Weights of a small mixture-of-experts language model, trained from scratch on English Wikipedia: width 256.
Below are experts of layer 6 (counted from 0) of a mixture-of-experts language model. Rows are named down (a neuron's output weights, with its number) and show model dimensions 0-127. Each number is 128 + 24 x the weight over its row's rms, rounded and kept within 0 to 255. Numbers have three digits each.
Before each expert's rows: "comes before" lists some tokens at least twice as common just after its tokens as in all text. This comes from a sample of Wikipedia text that the model never trained on. Tokens count by the router's weight.

# expert 1
comes before: "of ", "and ", "in ", "to ", "for ", "with "
down0:110160165149147126148101084106152122085124112128134146107118131132133091120095135157130147127103130132125095096170143155108120089104109123083117111123120077128164110169116117115142119124110140128116151058147103134117103102134130126120137101119148140129121145126150148152176139111122121108177132125125115119149127114129127149138112106136128124096157158142119131125110121154139123142134
down1:120086136129144100151117095172130136149126130140121106130095139092121145135115097152131115112183130159148134112121104158099102128115113117139151148119150110135156141112144115107123168143126128140099150112134108102091160168143095156134086129140130180132098123144134136116163103136110156192163115116138112142120154127090143124112108118139098136108193178111145117128108152119151127080090
down2:132128140159152103152124130116139186146093163135133107188157126121094120123121095136160119132138150122119159067109175125152117150174098171076149140130157126149156135091115130167104118109128132130117137077122130100101135163170121082168130122122119169101115098092141146130103137131126118147148110097125133171114110132162157165160141129168086156120107079096111111102132154139149141087191
down3:123120110160085135109145149122097117145108121099138103102119141133109137099141104114125114203144104096120131142147170090112114115107102125105115121110145161089119144148111141130142105086099126136117131115105118111111072153155107097115140108117110184140110136137101111162117111128091140125105143127104160165144138141133148122139142111128152165121145164096174167146138089166113112110155
down4:160127147141080114134142165139087122148104117141160114082123101117125098125119124134113124112157138145137087109107133129155157144128182138182132101098117143124100087146127154117153146129110133117144111116143126110139138171104127097125107122119104140105114081148123148081119095103173118152141106145104123113126146083110137152125078116123087086092149117125122175140045135120126156121125
down5:143120117092144133139114128112164123101101130150121139137134148093137119130119140166140145119117123138146105113116135148100147119083127155081170098162141119139128143186116112115130163091144116102155132143146103077092150101151165145088138111135123147140096135129090092096102171139127109107084116080131118090120126110114102159145129114133118128136096140119118097146134105144142159081143
down6:126125123132159132169161150110161163130087081138157142145121110075128117124088135143128088166131120135127112142143157154117108114131160079134119144134108158133102161118135112162171132156128122155109140099152125109106100138051142142149113087173114151139107140096116173127119133138124134140136133161121126133128138090125154141116096094149120122121126146113148143137153102104163108118130

# expert 5
comes before: ", ", ".", ". ", "-", ",", "; "
down0:141131122171151109134102146147163099137135166111124143130064084120063102114109145112138127132115132126147154113132130114131143129106067161214109164134154115096134116104135161099111149106141109101117124133121070110094162128169152122107104087113131151100163116124103115153106109083113095128092144130127138110131120120137107139153095142104085095087132118124188094138112124120123121106120
down1:159144146108111064129181104160092163100130127118126119162118135153132100144117154115147137136112121159131151104141125113102134081105142084151151137136160161121129132161120143114106135145137114171094138104140171069152141132128185120112164125109144118080125118166178151122139107125158174092112147150096115118136138109099137091133107165063146137099161127139153179108127141144115114145163
down2:134082101142109149147140190142095153126149133125125144155117129132108096107115142093085145099116160095130138131146138162112131153087107113087091139120085138133118168134115141093131141120121159115144099123089109132126135128139155116069140124098116092110146132095106140151102146121125134177123131105146100142140132137105153113103106101136113158164174135155104118180084116127091148181097
down3:119176179116132142138134121117160145118141108125122118113137154126143139133127196176148101135117145146095088182181103175133154071130098113114099140119126100134102146119095090087127109065165100157111125168092155122086112142122112130106115129123128177121135126146121128134143084108094139115121140080152144092095179117133101146134116141147144118154145098119138126105086131146117107087090
down4:140111142148085115090123121118160118076141139175180115146144130177138134122117148131146123143163122135162133083135094172119164118139157151201161151131128116140116142150121081128133191121132118132162151141132112141106123134147132109162101125116167084138134126147160111131128111137120158111115094095144128133142128153118107116179169167170122119121160098109139159125133123141108121140066
down5:121128126127123123137131121141100154120140121106116123133144111132128149123162085159112155135137134117116121151169110108126166134106116147111228131152145137133156125111122140109115167136153119141138122129133118096167114137087135138124099094125089108074155108136136114159151157118141130131138134155090153134073147153148120129089112102119106134136150127153167147118133142130125115105123
down6:144129168134154100166122126121127121142152117114127114063109165084127111091174145093102115109144142144118127100154119154144083130163168158144128103187128102071103124103099116099145132111087149139099122147132129148154115131123112098123096152165127114138163127116123121108146172094144106125142142096119137132156119110157130167115153108113147173179125104154161101123139116125132118125177

# expert 4
comes before: "- ", "\n", "\n\n", "The ", "==", "In "
down0:086117135103143162135081121120107159099058110143151129135144134108137139138157126103143103157107153157118110114134133170064106172153134124136103097137106130100140124084090104127055085126115118132109116129144132104168180103075135161101114151160150111138136110113105127139099118173147108122127107146123101111124134106147164106137132123170120136146148112089168146106115133135141146139120
down1:170159129145129127127133203120086155127165128116192122135110176110146103129165133140136125098145135136110155154128118097157137152127188114203138144142113132152083178130160126120095088157125131127137207136130133139163139114125125124124133128141128134105091117137116129093112129155159115078133169135128143129166151120125105160125112137123148138145130133131121112106108121140112112118083
down2:121108171142086102129141145131104119118121116121133095163107132129123155090144133087110161120160117139088141121140125147132159161123103127085100138124137131116092139138136129164142155172131127105139092133140114139133153069147121182160091159128140102131141116084134145167105164124122136137129153093192144126153139136133122138134095150137147169119138135141121157118130134103107124141152
down3:131121136136108086162111144089119121131127117145127118149148130087083114146118115156148127137129116141113123137135154154185120143092125112153131088062116153123132163118130137130143099096127112150101122161178128133116088125138150136134144129120158128163167073120109105131124179149126128146095138132102114138125108154137129147143144106144073138115163086131114126122118116107173120110150
down4:117109148136090127153145126141134090168183120085120127139123125159105149103089117139113137145148157086131125136096107126138120135144123092124088100178129069141138131107103119188124119105106094132085136159141139088107127100154109119118153130085127157147117127132113104131082097144139103103106132153142147112097117134142145123147103110106126151117103160117147159128171114102128070105133
down5:179132165158083126176144127096146146128118112121142149094145128131125090102161131161159131112121184153100101130138153150109122139159106122151147132106098153119096117122135093158129096128111127107128102131105118136117135147120126118120155133107142124116147124105078114119119134164096171087147121111162102143166158159135119119206130100152169114141151142131131148091102147119143113136132
down6:121200120155112157086121173142153097154084084116160152154127103143171136141150133137152117138147131142136109114162064128094181110129166145130128163116147142122138128069123143127138134135167148175140153114110117070127131132164143130096157156160113133156145139149140140148087085158117114143115137094165114162168116136101099109157146159144155156145136137128122138151117121132148103119107